Below are experts of layer 10 (counted from 0) of a mixture-of-experts language model. Rows are named router (the router's row for the expert), gate (a neuron's input weights, with its number), up (a neuron's input weights, with its number), down (a neuron's output weights, with its number) and show model dimensions 0-191. Each number is 500 + 25 x the weight over its row's rms, rounded and kept within 0 to 999. Numbers have three digits each.
Before each expert's rows: a language model's description of what the expert responds to; "mostly gets" lists some tokens that are sent to it at least half of the time. This comes from a sample of Wikipedia text that the model never trained on.

# expert 18
Modal verbs, infinitive to, and participles in verb chains, like could be, can be, may deny, tend to, is translated.
mostly gets: " would", " can", " could", " may", " should", " will"
router:466469473492489512496474543499501497464482495504487493490470506493509459471482489511523514496465515510514474511506527501568455493497517470456491471483479463479521529475521543435526513502484480483503547509492470484512508555479519499492486500478443543512497521476477521484489534479439541478496487483479480526481477520495535465493506553505474528552526539490493453514524477509505546530487494477485505513536522469537468497503476473514507464509518491512543480509489468505521514443479470511498499524480462461515516493503491470513516534481496496495487519499429538504463487504500510478
gate0:520494497531437498538508530491500488544492465507491443524489502513505481472537519496447468490462495479498524542531552519476488471488510550541444480521500513462511457481531475525468508520508548505525458494479543485485498473501495511474508546474521536465483462535525529509511463491484527479478469495478511513467485470512498535485488514515527523530490503479456470526520505491505527524514511485507555474509495475523461500452500514490514504497501514512511532516498505538473476539474494483486484475525477513481454554506531451508511494509519489489475475539478482503503523485524479508
up0:494497496491441506464479548498522498507487487486488504490504521571470459494512553526445506495501526483504519515509551540486484536499540505508496493490482492502489514518522474509468506491473513506473514527482486473508527521493524498506526513486512530511554507499484512527514485469480503548414515526506496512497481472523524551529466511497488541519515515504497476493535548501435565528518488496501504472501484505515457515480491503500524504430527502508522508524506497455522519484464480535476434488469480502487504521508451505528550504512506496514495512518491516483508545487503485480
down0:513539479482491521476522459506495468505481479522494527523527507539526460495493499515502504494488509520474480535483539534497494497507477472560515486491525492461500464480487493470456492519508529499476460529480514534483480467470476532524510499439505512478507504498511497522430501493482503524481496539531531551514488514494530454509516508520512475470504495496528525552462538508509512494464511521510507464500485480514485468520490464440500477498501500526573492496532493531469468479522492491459474510530505573514464480498476465517510478503520494457492506455502525491528507462513465534
gate1:507483484473555497521473499490495487489503478468504483463502487526450498491483560510488482512509511525525465503472523496460551451518509481479470442482500469526527521463523526514508516536512463498476506504483484495532513498487538461493535528516473507476470522503434536458546495539491495529489492477477458530498507465516487480497497476489484480504505478521516504513471515514546516476490497518470504491474551490523458530508504489503520508533494530486487515503512469561505550505493438503491460506516484487504526457524507543506464512497523509483483514497459501542547470482465522523
up1:531540474464449494480504482476485498507521518480487484438534528500477545453476520511480470502502451512486478483492496449501526495484482488494492502491500487508523472447527521508502497538485528480482518531523496506492462503463503483487505466537493472491458468477500539481451537543518507493519506531496487494483490510543523504500500480537507518498495520451512484522508548541475494534496524503533512508476509524505498503482489453518532548516487522464518505501501517520503548444498476478487421475461499507506446516495481514460499502507512524532527533531499517552497512477519545501
down1:536486439510530494496499496480498464490473474471489492551468507490511518514525514489546543480468493486475580539503538513514508499496483508473471471518498504522480485528460511539547516472455510530473522476504495500516498529517459507500497473514493542478496526483495485488537516512509506515531495511458499485509518503503458490447517484526488527529507537451510558532506494510483482527498465499483485529480475489484502507509474434516481478503503471444471530502507522508495521484472495497495460511492526473451506489488485462504501445485523486520451495506531570483515474520486501476
gate2:482482534510487508480480512473466520487524484510517503510486458484548462538451524520523500570527472536529502511509491505523494553513526501494539472507479537428504475531502500536486487500506556517503488460475491484473471494500514509516505525534507453465481522493539439516473547481487490508465474501520499501482462474507500557477514511492516521491555527516525483482532539517505530514501495456461468515503493575490520505483495513456519508507543501501505521513524494531484498471483513449487468533483492503496478508499499519494486528550509510477495529474480500504485477513498524488
up2:547451524511509521485488498492484478481482495511485468498475526502528516492445534500486455534523514542473486540495514510487470532463560541531545490520491496414488479473484505511486505514531513524487474480478518452482497526530482480518533489512471470524503497513551525524509547503460519495511473509463469498474490497488482484487479496494516515485489509458525525500479487491455534464493470479460498509535503511553508533477500530528496507517528532522538501515515509492493489502514547453472509500462495497493485502529489518503455507520498476532540547535512527556481503507517480503
down2:508504428511450468499476470491508533518477503465528512547467518540478499492477502492514507506512505483545499531535491477492510458463521477534548490540496495513486542493490490466501498490515536535516459506464492513497487489527498488500473451508474487466469526486482515498492501512480505474489480456494530434512501483522487471477525475534504492470504505504448562552462507482487501459474525504491513482491490494499496509546486499467483467497513501536522505508520452490523486504452472504505495497505490485442506485479448499502449513475481563543523509510492501469494526527475505531
gate3:549497524456496478457482547476503511534517502500509539524513457492425556509524518504495526554455501526494485516507501509504471532494524537508499535520488531525493499503492493493490506476514494489487541487499571512468484522466516528507492489457497522498497494530517510492500466504548472504508519460523464494436509490487517495486448513493522502510502496493462534534494497522528559538496467514525541495499497501514497475474488544496477449504478487500486499528457494484501489519508504491517488542507504513513482476480506467491476543532541501526483451495491536508453490464511550520
up3:479487515482495509472482543519455536488502498456469509495534488506474482477467537454524518513515460503494496478494491506491493466516543533526505482498497502490481455461551507517486505512501448492442481517537508471514540487482504519494546531509520512509500513503590523503522507543487489509564515506514501520472496492496479520480468488499492443495492486493463462532498454486509524485508470520533497521494458533506504483476516491481477496528453496484520483563491506506511548501498449495489507480443469472503513454477468501485555514512498485520490513519498512479483485530514539506
down3:536453485487537515480516528536519507483517500542490455495509476500520531481472496497501491492520498500497488497485507489559547453468513503527506460552523504458480468510508515524507540493475503485471483538510467467506487502522508484544511477468518530451478465482489475519489518487479498483505461510446510505494488527504482457506535475470492545527497498483510508507482492491452534476472504510502511530525518485447494488494485493520547498483500526509551498469487491465450480477541543528516510488525499466515482533551503550493444545492511506472490467526479499490540523527458500487
gate4:557474512520478490493471456552508537505471481502534491500549523533456512499499468515492508522510530509506522495477566459540579502498508462498500497525470486476509527458499490469497501516490518550533511502469474487492476470523522508476504519485527503477499471511542577500526515491506458488488504461479503496489523510528469500493499510539479484511464534483504461513482503480477459522476528499481456488479524512516510528488532506518468509501508496485492484481504499555555487495503497530484507473500501472484462493514517519486484441524532452514511498474516518551481504504454499498
up4:492487539499480471465512514532495531529472514454497473495488474519504511487530489521488487516471502487523560447529476495511473525455504496465509478487488498505541526487466448509509445515474529483540502490553503459528474521455519534460507481523474467503514512533460499525533505492504483506494515493510522518510525482486518477458508516448500487484531522514453518522514512502526501468547467501503483517454477513510473512541494560521493513509513481451520484486496467499459512480495505506492496458539479552473513507498520497497491520444498459523527460457540481485492524513506483492
down4:487553534495492513469515461479501491537458538521537491513509475499493484516499465515499500473533501503491464498504463504531458492511459509507480476528490542502524477497527573536513533527512483502487500493547499523513503517547559560501495487518474450507449494517514471516509531471504501507512479520496483490452508494505474489478488510487499532498491496489524437504535528494500486482489441519529507474477468546516518487520535510514513520514509545515513500553540501471476506448499505461491451486508472472472510454510491522536485514506518536466518488487504509529466493514491483537
gate5:486483438527528513483480509502517509491496483519530470488522526494540508494492530500505515516518512527496438509495488518501476484468504476543557540521470488482500483526471498493491532461496488503478493496498488553484467501497464492527560491515488446513484509487518466513481500484470493478484523509540480552497490537522479484479468539540488493493474544518521456467505500472471482503494512475496528475533521536458535547465507456501519527520495483485530547482496514473530546501498462527555496469491547551503478488500472532500464505500491510481502485506515459530474516473515469526
up5:524479521519483493522522489519450489490481501534454471494493445527506556522530498486506533467503499503493555495500517513472475496518504524532461507481556516540499476499512506523510484500497504537516498521542543497489513508490480519488460523523505538532552518491518473479567507505515489501483473495478485445497483488495486496494495509493493465459554483509517534512499453530499471518483462530476482483494443491478485465493550530478483504494477534517521484472504480510522452502505534464494504460544490507476495509486526499497514487477528530470475523513493536462517457556480496457
down5:499455506478478541507472503534498468528492555500523528475468501497503561511473469508497474522493533526537458543496473492514463524499486470528481489440467465476537544456490502468463510491521504464492516501524489433499493498476478548476507508511508487475477518505475476489489497538464512519517501519470470502491507482494538497512547523477505489513472466465517497486462487488506509505506485499489546491451479517523536493479495506469471511513524522476483454446478471465486538478538512530510474528529459485481520509474499479494526510488467508503470489486546481520475526545472501500
gate6:505473516473479540488500480452492440532527497564468508519516478496540483478483505510523518452489492504492496469570513473501478501517525535481501505521491536500513477501474505526471484463517498507516516532548520500519486507491480494469481460504499495531478515494471484463518511489517489474529523490511497511499541460478506487545551520460486522497516544486492516485466486555466488543501508511491538555490508531539451468526480510506490489465530495528458525460492501522478527511490478475503484496487508458486494484457539491512484552509445503523471488497508513548507480524518521472
up6:451519440491526468498510496511538538518522509535565473505512537512475510529514489542521466515473452523537515507491501490473496487545524476500555454508510515475531497507492483479472510489529491502506498495499498504491490532512491485525524496479515464517465522508475524478533511469521520503468479479479479485501492518513485575491478538528506454434505505464506507504491474489456516484476474517475516483489467518466473479482527566484531545492466491516497517520452490481506510464470480534524506482518527516511484511530510511537536516529501570491475515509479509484494529519482520485
down6:494530502522490497534520508471464483502498569489478539514483461494498489521524522462550518490512531508527527549528467463462422521487524514485493495524509525500536450538466510494467513505538524483479491508460491491489481513509479510487478523470544501499516554500509537520467509505515566523477508497491506482505474512479509489481502508503546502511508523510520508479481469502470469535502518452465503488496509471505461522482472516483528523506515518501515517493516464511505459535507447469512450516518486489502511525508535513461474467481476515469455518462486476501524518464522456474
gate7:485482448528533457495498469474505466508521481521484530515509499509513432516560513478485507475485461483509486521500448514509507520509506465534495489506559492512475467509506499518479502499493464503453502443492467508479458477545523503459508438526490550481523472509480472506508495552463513504467424525505477514464476500504449513493518504496476495510520502464440479499516532549534508502481451513492501469521518477506498527490505493496511481489511507476494524510495530472491518487506491495451495536502500482558472531479461505499516519509481509526510488472480496510502485478509529534
up7:540477535507476502504472502537497529473481496527526501474544504504510488529493506487464484497441512464498523507491470503484498519475516501474480508458532530514491510491469511474471500482497457480492532558535489487514493499473457475507466480547523484456473493481500508477454528448531458487526470462535530453477515508538514505496447500524531499516505508497493521502499479519465495487516452481477535508507506540455479514495482523519488462446488482503470522478456531493457512516482499506464518508478493528469524473459485438513498503500533493461531519469508484485494492467542487525
down7:483543471449478501505509556476504508511461501512498502524483481522451499489488492500519493502490509453490498517494478532516494477506463522492528513484477473497501502531527538490540520535514450545518525463482519486503446525533492473476497490476505494511525502498480498502515550505507493491507519527512517475482491525488460502473429462503492496535412535546502555489490474540499492566450562491458473490493492483499517529503496484527529491482484481489473513502498493521526505485500504526490482494507470521564489489518487497534521505490509517485550449508508486480535514529516493506
gate8:521504509483495506515469474503540465493488510516473509502460504519539551544510514478492515535499498503492494491527482510512461461577531519509497492502509498515482483465466524549495521545516465516472483503539504514493505498514528486491540528468514521464457485533493506493474490497546528523502486559517492474473455473522520487533468508481541551480497474493456521564487508498482515493496500522472495495480462479486508505556502514482463496460498507503497480500502511493493560492480475517483460499475490490486483460479465467442516486486535490473482500441479482508491499513497565500
up8:488478523509460487455526497475504467553447531468514462483543497525499490500510466531457485485492473534511516451509512497532494493473480512485507524529490539473520469521472505491539497517469501463487489518482540494484511497532543526525484535489492469510495528537517523515479496503458488491483509474462503498551517494468520477477585503507489502514465512477487532541503480533538504479492539506512522509527466514465480511500471501490501518463502519492511468476556524498472441461468535507478530485532468501514498494493515461530521484492494477495505503506535508465480449477494458506
down8:517474483515509490482495503473465489496518543542518513475514472477490473509452521485481503561522517497492554501484502463499490490570512476502490561494497514522443466498513501479479481520471485564533497522532500455514487501476487515512514478463527486491517476498480498504527488476497514534462506493526532489522467461552526495472536473525520463510540513456490481468461522472521470530524497486483497511461484483489517481456465520515524480528503488480507490476486528489501496470525505460466540508505499513485523451497486485553492462452489512483538516480461511500514462495506472480
gate9:483486518489479519521481477432512525537489531491497490486520562520492468479478477474494524496503510520516571519511506468513502491537488523473490500511484491509472466453507495527505521483499513536502454471473495536467490512519510527495540473496525521511498514533511530530517522516469547464508550491455511537499516543509509503556477535504568495508435568496502469475490522525459505493477513485488493505510499473492482509513540478503513490528467524510480525502499550493481504527495510489512514503513503503460429480505521476497513503472539514510495515463476471492470492520519509455
up9:505488451476500491509517467511475529492525436499477475499520492460531480531484522459509479506500439481498462467465454506449475470476497496527527503522521478475492504496487499503511498532519531511462552467495492520533517508465519490507485480476499515515446484507515550490508489488495503491512501498504480452491478495469512525510453507579526418515485487506462548499491495412509485466500510536487510481489536524471493511506478538491492496517505486517524502492550487451483490493515515533515544474505499503526517507507488483502518503526467523534496508517472532520481479493497480509
down9:503522446514512520492525493544480468473501477475530512502509522519508513488494519483513526483464516537503493479491510518502477542497495467488553514486527484545515507538502491526521515511491501499476451432522483502497533474495469456468486529526520515492466476515518493519511540488490494496474473474484458554472479481488524511526530522521489474508541511550480443504482521476487516529514528497526518486538493503541532511499515510526486481457502460471523530490505566510503501428473501503491474473482548496535484502508472523520449462513442507486535516493516479500528494519471515505
gate10:531455470506484519475485505502517506445469481497496513522490540515432448515524491501487520553517502525525485489495520482498458477494475513490499500483506448519526487538494481504514510489465514469504485492476501525495487528536480484501507491511436551520528477461479525526505484482494519483393468500529481521488478492534529497484480535467498494526546510508499462519534540514551492534507528459490477510487479541482506497487512547507518519488532505513472497483495500492477530473491501500468495516533487490499498481511460477512536523519458512527476456490487505519510530479446501506
up10:532560521519524505519458476475495505533463499506490463509519509451534571465520516425484541484478503452505475537489504488505484486493515471499481476524502465512527469486545524437507495550544484544482526499528510505485499541532496474507535473500534493541487521534512487508529472563468497524514482525480520516486517446550491478530510478511484479506530498531535504518448469520507508475504497506472514526502506489499530487554522482474485493519484503478490506480512517476480500532463516498506470500500519482481496472502491463481508498507471519483510488513471488527515474492520491470
down10:517480484470497519512513498452516504505463497508470521494480534489487485476522464490510458529466499508469480551499500472501550477482502562458484483502532496524500522521485522534493506517438549491567493496529543491546532532526442509461520565482494476497501516515479485526482494494454451509463496477476497527515443490526483528500490489507487464495499509522516510561517507514506497491471519467513521479498511500450500518513515505520518510515509481501486490547461504493490517487474478517518511500520513536508527475493510463509448511525554506492496529519483519498488493511525435504
gate11:518490458499525486482470504485500498496466498482491515454489487486485503514490482455524479493494508505493502466522512520492497497494493506503511496514476480482482480493536479535540477487496462451491480506472463527463416475492483514496482493473477516507492517504526523477498500461488486447533532501481530489527500505527538525541452483481523524490512504448488484483476502485496512460514474461515505535494497497494475490505493523477512490475562469537534486474518492531467469474524507489555482510584506464440482536517465480516555481451486527479499475471507491463488535509474536496
up11:502501501470518477466499489481498530481473494510532523508504451526487528468513522464541504493488513492463472509541500502508468487472492509511458506486506435485501488526480512475568487521473487456495469503508502534509449498543506531466507518481531529534450470514521564493543470485481490500522468513472499505523510531498481511473491475536524523490491504515487508510464483477479534533480468492492470467505475523502477505503502530531462472490515464516523488504462458469477475496458480526498508560530478488437518536519505467492558487497522516481488514470481467469500466517495524505
down11:455499487506517483527494527583489498537483539487489497533533501544505515517521540525476486519496560550470494505494535468512468489494495487482498453518468537493526530469534525492493484509537506510484504483523535482523516522479504499471505484456501485540499523535517495448509448521544491473545485485502517487489476531490501496444511530501506476525482473484499480468463513513530474528520506482474504551521521528573502508523520540529548498520504532557505472497467492473489477516496490493501493499501488481538492524464530478509526532486485497511469474544508493512486481511508514492
gate12:446501526519542477503496509522506502530465475538485429479519488504502525475483497481553508532495510517486482474486519562478488538503514504490465540490458495480455537504457495521522551499488511512519476489470529513511512455480503505477513509520485488519519458456469506491495490488456557541521519517509522458504472459529480501505536459511466502499488509476485474469529511538500514501506504487529491491471447527473487497509536492487496521495489568534528510530514457511524447503504505499490494534530506503552518484541486487472522502484503483484515516483484547493479522465493481507
up12:518466554505516500512492522502501500521496466531542497440499511518452532475507486488492517496512532514491507470506490517514516552521541480529512495494543475501483531498459508528519444479487515466490483458489537513485488467455484500479518490508517471529528496511493541491490495515475497540530462513533512478447473530502498485536487500500481484475495529503493461532459490493450502547521507510545514520440519528526483468513526461490520468475495545499583505516499503497484516500492521487487491531505495515492484500465471504484496438503509453477489496456520496486479506443512501475
down12:483482510510510450517497503539487469496519453488521533515519523530531507464570462495541490494513513520500513476490520499520469509502501490514505482463492491523486513507508474479512494467491486478447517501471492507550474515531513529485485556501484493458481503515488530525504477508467553460508478515513539470503466545497518546507486484484473530464514455537509485516477527468498519520578539491452468506493474479529566483483513482471541538507512529484512517472524496519488483470500489536448517522543485501479497503508514516473493478515549486524484509544492506501499485480490478480
gate13:480541464445551501470520520524511470533509458510504530546482514511468489529521480511530476490523476487471481483473503537532512484533492490515473429459491516507516471476514500508495477492468489469524517479528496486537480505482513496542509541516487483496522526539542511520525490567484475542507506487480505462489505525485498482499522521519471482518474493509533485466505544525472461527499534501493521476477533485500488502506483474526485507515539479497479487515513552573504478531513447491505520504532527491502531537515487489498507466511535527513450499532530493533531474471519488518
up13:517506482519514527464512533507524508522538570505508520513534466508507485487469487513488506488504544560509449533492531526486517496510474472509493488507540485539484524515534550487480509544506506524497474503493483483528474482491498517526534531506494461530542469448465555520520465522495488505499478505523504493453466518478523510497497510483484509463473487432532452460509501544474474518473479502488494511515482506530540501514493479476520486528539495501530442494491499497505477485477492466515460505533508459523471484478555488491460486507499463513493477478533475513531517517511531506
down13:460474507491466500560485480526500455509531489520534480535527552471520521495478516465499506503489517497506473495497482517525506513521515508517475488513536453474501481544531522491496504504506545496543526493498490484425459489462531489503524543507527494508502433507504497532546469506498482465481459494465492505495493506499470479506547541493523486490507501531507504479505500512533532496440496470470460432501533540478472491483531506461498502510489514519500479458452535536529493470515505494508460501504495523527501535515495480511479489467493532501516446538475532501504496511514499474
gate14:486486531469499502533450510492465521525473493526490464520453459501513503514506508431450480507495457516558484528501504532518500461524478501516484539496514537480507460512530543502502494568500545531501478507506525490524502490523476506474476478512483500502513473460516498509481500469508464535477498473514481510504527474541512528488490516524490551524474504478504505502561483531491495502520514500481469548450505488448496479505487480554506523521515553533523464536502471482497474537544494478505500524473475504511518520517489444472511532510480503505518470515497493476475504477506538491
up14:516501475488449507504461473506486531484483510507502511515458505497500458521488474481495523479525549519530513527545449501568490541524543528521470477522511501503530452483493498493468493506515508533580461485489493483487470458486477510512546546493509477486519505549490475524456489472513498539497520527513522494473521457525531484465517477500493500462497484462554486500534468501498476517541474510491458518503494476526516469527518535512495519527485533510518471551540462506512523533515508520468517493521474517512533490481488491510511469523473488492487472505499522484470523520470516485
down14:476463497526481465533486508492484527489479514465510525509511451499494515494518509459473526501495514508477461488467478512454459483521506503494499494481471454551494490495485511465476481478490489510503497489539500496491494494510461518511434475506476500533510535529550437499480437492496534471516527489508502465491558483459532485475489464526476463489485497496479515483509495494454455501482500497517469506516466477543539493526505515488488482504541495526516522476514516503548509554501508472555539494482490504498478464488467513519514464518509484469500496516491480443513484470493486571
gate15:524515455551489516497498499487521521533492504503507486502517510539504505509507441510550518486528490463503477483487526510508462495545488530515523487493494457472487496451519524470522434518534509509459497455532516468459468523497504507505567532452528493523479541499504473485516516502518512530530514539475518498510512435514544482484523513482484526494495509510528524475468513509484513501509468484515508522519506523487498503540497461435482518447497510495500470491536490441512498471458534538515492519466474464486498463500540523516510498489508494489487490454502520531491493526504464504
up15:492513499518546503561497548487479531498528515494532503483493483493546486514493506485504457477499501500538494454527506523501488485489521508525478506511488492460522515532545552506480483523495467526479461452488490521496513514523529500466478494531495507531483481489539506538517492480498527500504498517480525462533519491502476536493512476503504473464497462507507499464473511530534480488455472502485545472485484478516464525498507478505521468521530491482497416492533533481521478502471492472516520453538509482457517536526498461494551490508528514522530538511445512509484509484480502424
down15:509551522513493484456477540490511535505481521474527489519505481514494521485497484449534505514492419489502525499494465512526495550497516548507513509532468538479496479504511514514482479486485494491518514523499509496484486492491517500487457507460483485550553532522469515472489497481492487504458501494514490539531494526517501540528516507513462507492486465474495477499480521539513503502466533500484480456477490485521514496476471473445552450491549491512512551515531523552521541480496498516497485500531542513509493461526517527517507540456489485489511548490517458487548514500506453533
gate16:484470523490464520498513526452460460513529499515462493508462520476520486476480501465457566463494533525533486501492490453458526524537491485491483520512509477487515500521475563468517529480472464472507471520476500529522512486537503498562510556521461508510497440542504503540542529454499487546518513526483476490556513499505462522473471514467489521486483500483497547484496502464532464509489466473459509537487511490488471484505494516540523528497519499523501493488536493472495491514494499518520440500515509489503530512509503499482519504482521524488477511541495527495481502519512517484
up16:510499502482519507455517535524482499511469526523551502526463519502482498493494485491463504516477521476548523488500492519524545485492469497460525508502497488493488531557538546467500494482511533510506463533497485493510493457502494535479517482480504491516507443502493514517523519521517472480498502495521500500491528509501537487546487472486457582497497463516507498492504497540503537517535455502534535509493523482518524474504454485521552501483546468450459465496495497536508479465476500506496487456472474440431515475503476463478485519532513509500496532495511516499471520516536520466
down16:476519521498501508487482508456475551531454522530534472494526549516496500465466496486514502499499488502504470458497481522471498481548480463508479512523490527498459517524497503482487464528516541509466489542537484517519480464520484496514496522515514500519494492537526481526472508470471483495496464525511523535475517459517486462517495489555506495478472500504516565523472473484495462494522487491513448492496519525489550484460474524507516529514442479505511485525520470529554536521491509483478488494459473561502569480513499492475508507453507493524476519454499520507474517505494475531
gate17:518507488526484531493493496470475493494476529524482501528502488508457489481484514487510489562493499477518507518537500529542527460490534441524516462487484508508515460497502491474474530508468474502508543524489524465485518536483521483514475473512530487508474538501453496493512494481493503526494532513482543528514482459534535471465491516499492482543448489506478538567480486535514471509547477474417492496460501502516541541530496499484505482520491516517477474519477470507458466520509461453545476498509511502548514484508489485485499482526499510510459492502506493523458506463534473500
up17:508516448532502504489485504528529523505495490520512498496510500498492482444510517502469556536507483443497512480505491484511512549537475512514526478525500518498514535512503490524502497500480523510504484534503510511518441485453478490561499494512529483482472512559474535519550459469488487488480508501473492533486500478495525523476513565486440492498510469522525460520528472491527484486505497494502502470531515482471535496551507557507528492505510488548521484504508518517496492474467468539557510497534467457515531486505528503517511464494451488450474509508486549499518499512524516536
down17:468525495530508494523503502531474492516478463480470481472466539493534517508524448467450546477466501482517450502447522456545503516496501500489481511520510520503505495488561513478488475491495501523523494549473502516512510499498461500524524526500531525501515500473478495536518526519465494494452500559476527492496512500505508510510528525524507536513485517518501484475493477480506500479475487459504505502551503496489506546490481506455489506526487522489462463474475529459528479418462490443488500497488526534491493544517489514527513549492498478529518503491473484519516517511527532564
gate18:503476468525537492508505506457500498514456509487464513491485514476480451502480488488473539490524521451517515470510508554476519514516506477508507507516513487470493551495569523484513519529475498504500528482458488488548510500525481502528524499494533546478481514552517532498491478479515488496491498494470534497480517490507492511509480492488529503480525481527519517456511487474451504488484500469477509524539512481432529473492496503504519507451525454544550531447520489462544481517457497569497489506484476472535496494510503476504492487508453532505510566521530506516518531523498483495
up18:522530458530494525505519492511501486537498487492498498554502522541480527470551460471518464520545523521488499527504492555480490495502491516498485498471504486489487476500508488487524457523560472443455464476507508478517446503516518513508486496490477499491534506509504476487528505532465468461532543477462496507497522500510519473500460508553473491508470531522464497497497503504466522478559466501477466527471507491461492517490471507500523467503496482485481468491458533499482473513512469483527522527537492572499473547478521470508529477487531506474529494497508477506523473548528475480
down18:449476465522523503499484501533437511488538511511499507483528463494517518487489482522526530449497506477518527499547521563493489466484516511518464490544492453490514532505511496509499511487504523486470503420501499530523493493505498483510465472470481555486530514515545443457511513517524518544528489543477508486500538473473505456508517512516478523519500463495483487497511511502479537518460493474504496509510458490513544524500507517474506458494524485536548534484533484469466486468501517486490496470516517514528514449488490531485485497512510502530495471511520529535508474472559516514
gate19:479482443480467515498501534479480490523523496463507524457491478524494510463450499509532465476516530486507514493479506525528533492535489536505489549476473453545508458513494495535493477506511501510517463484522541523540467469510488509472505514471475492483505489480523508494518497547436473496493512503521494495494537515495535480483515587505487538542512482483494505487459492517484481458484534529517518510535501468523487466513544460513508446507489511538466510485498485507539484505489524519519493521519482479452501471521466437518509505519479478452494533512497521490511510529499528491
up19:491517513498487535537487510516483521518504503491531510497490527521508482489445531505481448474535485502533518475507515544493522500557496495521421521523463497526513505480481528509473489450506535520543498462485503503561501463517496496494486534498480480533481518481512528523521509548478504529496529496510473507527521540490550519496513550508505544547528487488540531504549466462500522461513500508491516522535516450526471460506510490512512462496455492510468505485479482487549456496502525482541558503509515489497508501521506493501535506477500477507458527502539483534525498495517499518
down19:504476473494472504469501518543498488490509518465466520513459516464486499503507510554515511503546512478576486478525491514500473463440474480484518491480499501495471456489481520499539495472482472455515478537543478455538521515517496549530493495492479463487509487513543490495509511491503485526518481535481510453512487512510531478427546467522518541524528512504515482528521520484538496471495519494501487483513463544520574537458463507505531491494490494492503492520494476503494486507518481482498506520493535497529512514506545506516487527506514501482519531540510548504449482469475474506
gate20:421525491498503516475527505460508480468475458516468539533475510474456486484538507502515483494466470469527523479510490500489480500531524501490500474485472433552517536499459539495501525501532445481483494429520471455473499489470494499496549497508495470529494546486504498469493518523501490491473487492524518495479500514511532497517482553486514510518494503510492526476484510483507527483499479475508477496468523524509548531492503482492491483494512531527461544530496524516539498495552482464516507491482483495517492478524522520491469518454469515492520511472502500509409524488495527500
up20:470440481499495482487539478476470544503521505488476494565478489471481514536528466525521530522478523460504458468486505548446490462505509510499480491510475476524507539472487498510480474516527462490483500516518456485503506495499490508501547510523488465482477538488518486516515512497511544517554518515495537523522501505492505515476529500508485495538512526496470509497549530517497485516552478489479499490482456495475485470512520502523496479513506497459530508511483509504510495549506583488526549533488539498527486507538520472489473498493497528466538499482476565485459510515497469542
down20:497519491535524478509548488492474479487507497540492511516473496563461491479514502494501466479472509455492496472518500528496459510503508531510498544495499532501482531496526481541484533519463478502486492526529475471515525500504502508541524469515524536467482498542514538509504487512534442486462500534580495497466500489517492486484497510500528499518534489489498504551518464510518439492472492569471513512452516485479529526492477494468502470470484519504513564459497499479534476450559484525489470510525491499484541493471516509513511490477492470516499517551493531491516487485500494490
gate21:488494491501517422523449465506495508508471514494488513499510525458480480477510553454551540473531522495512458493518516550470520488538476480480436473554519448488507505536509505491523534503490558468484506512525478490521484500511485519492547499507516499504493504513518517477502520523493556527508552479555480517482530498532509463495539489522481541539495531501529440481531518466475485512497528457504496473503539538485522502505504437513486480510479482488484519493511510516520504479480501519470486463520509466490489486494490478529477479507498495523523475495490503502480468487470504489
up21:468495495531543510549533519499481477487519485528513512531451467496501481530490496529491493481472498526484509480482473518508519526453495540468504492479478489488535511480510501507498499475522487474500466497505483489484511508510502504505492523424498488497540471473470472525500516506443454542531449513488535499490544464500498504517501524496498508516560488471476531542519480541502472512538488522482446501532494516503494482509525543515534543539530464531508482464463492514499519477514499458495506464515517536536515503507491462475518504511508531472473464525574523451503505512524483482
down21:493491517467508512532500524495488476502514491525490465498501492476527510507465486481475519512477526535540460490499485465490565519510499503484500521478522505479477482520539491522498491557549503466496526542505497498512492523517535476546551562501540542557502485483499486473490490492495539507480491511475518496507506469490504523453474523483444481542474537500470516486487493530455518460533503497520465514540480484487500558510484468453521476499507505501495469528501490512527453483501476497529475495569473511494484537464526500478550512493503516516499535493502504464462521478493482463
gate22:504542452494545465517479510497502529511461477512492549532489461458502504489519506486504488541488511508484497520469476536519488534476523522547543529512492528498501504538481532470535469562480488515462506494494437457489488529457521494457507548542492512521522469480473512477503486475467518516513501536511534466542490534499482533486470478545517486526494509482484497504494517493508500514490533502504452482493542508516480527482496524506503515513494529488480488463502509521489499471451475483531521457445493494460465534506466514480477488485525512452504535524504483482527491469469519519
up22:532452506466567471517486491505485477513482485515511505488521446521517470474474465471521505509519500493511504511511492474495509512526477461501525542502460562516503509468515534526496516494508505549524534464536527495485508467478520539520552511526493499489451488484487496563463486497555467525498528497521496528484476495558504485468508463517509528482503457499482509470501501515491544533488509515500511476506521548524488487521503484505533468478488499498455516472516487515490525507464461585499515528512558498509509504485504503536510511504486474461511473463514501523487517510508493537
down22:482530520471536523495468527504505492525499454513490473490487514532525496491445508502493479453464497505481515493552496481508519504453523478516504491490484511512519499498492501420514504517455509529504520505515491496481584524497502512490491458520511497480496526556505496431524500522487513487515547486515519538498508493467515516477530489473485507538539489552523510508503473520491584491469516541464528503510501469526449504497491506490488502513502500535443505468480523553512470455496520498514505471522483492519506513524508481541498486486485516493527469497494501506497520470465556488
gate23:467503494485528491499486547448543520519463525506496507519487528464512493498498515476490497525512481533483486456515515523519450513460460489489475515533511475493466548492493464487453501471485516493487466530485519522477548528510515497501503469503430496496468473521493450526528502523514513502521502489511436461504549505507516505492522534500503494502519503501473514501489452516551514528561490531461474538503539506500511513492471504511534485508484547445435480514488507519520547476475508493523522494511552487459494514510481495486464472526468486513521473505526479487472504488511512493
up23:516541504445518507474482462508461464508484478471543483511485488498522441471514523495523561472463485484477507523512487524506515522522468514522473501478527487478515477501493491467529491502438486494491524491531547473478472543464525516541512548521528467509510518494508525483525500496453490484497468461507525461516526510490472506477493512478465475495494511538493454499488519497526471508528503546490498447508547488461469513486479497463501541519477478501488522493525521516505487515531536496477448507490471541500503502520486488504494534536507556465514530488497489471491461467494545483
down23:481485505525497471531521532512472479479497470515541504498488476496485465500482466518525495516453473510505515526495471515530466502474522507500512492506495536486462520514497529528474503480474482514514535496510470537481478504494488473573495514491567517534524523461503493464479482471526449500461486481490537518489467509528523508481534506502506495510509499489518522516531502502488491485539518472539510463460503516523479542528515501521576523539513466494498522527488478515541531538483512527492483506516520442507451518504500493441534533481536507525502553502489458484451484528501470502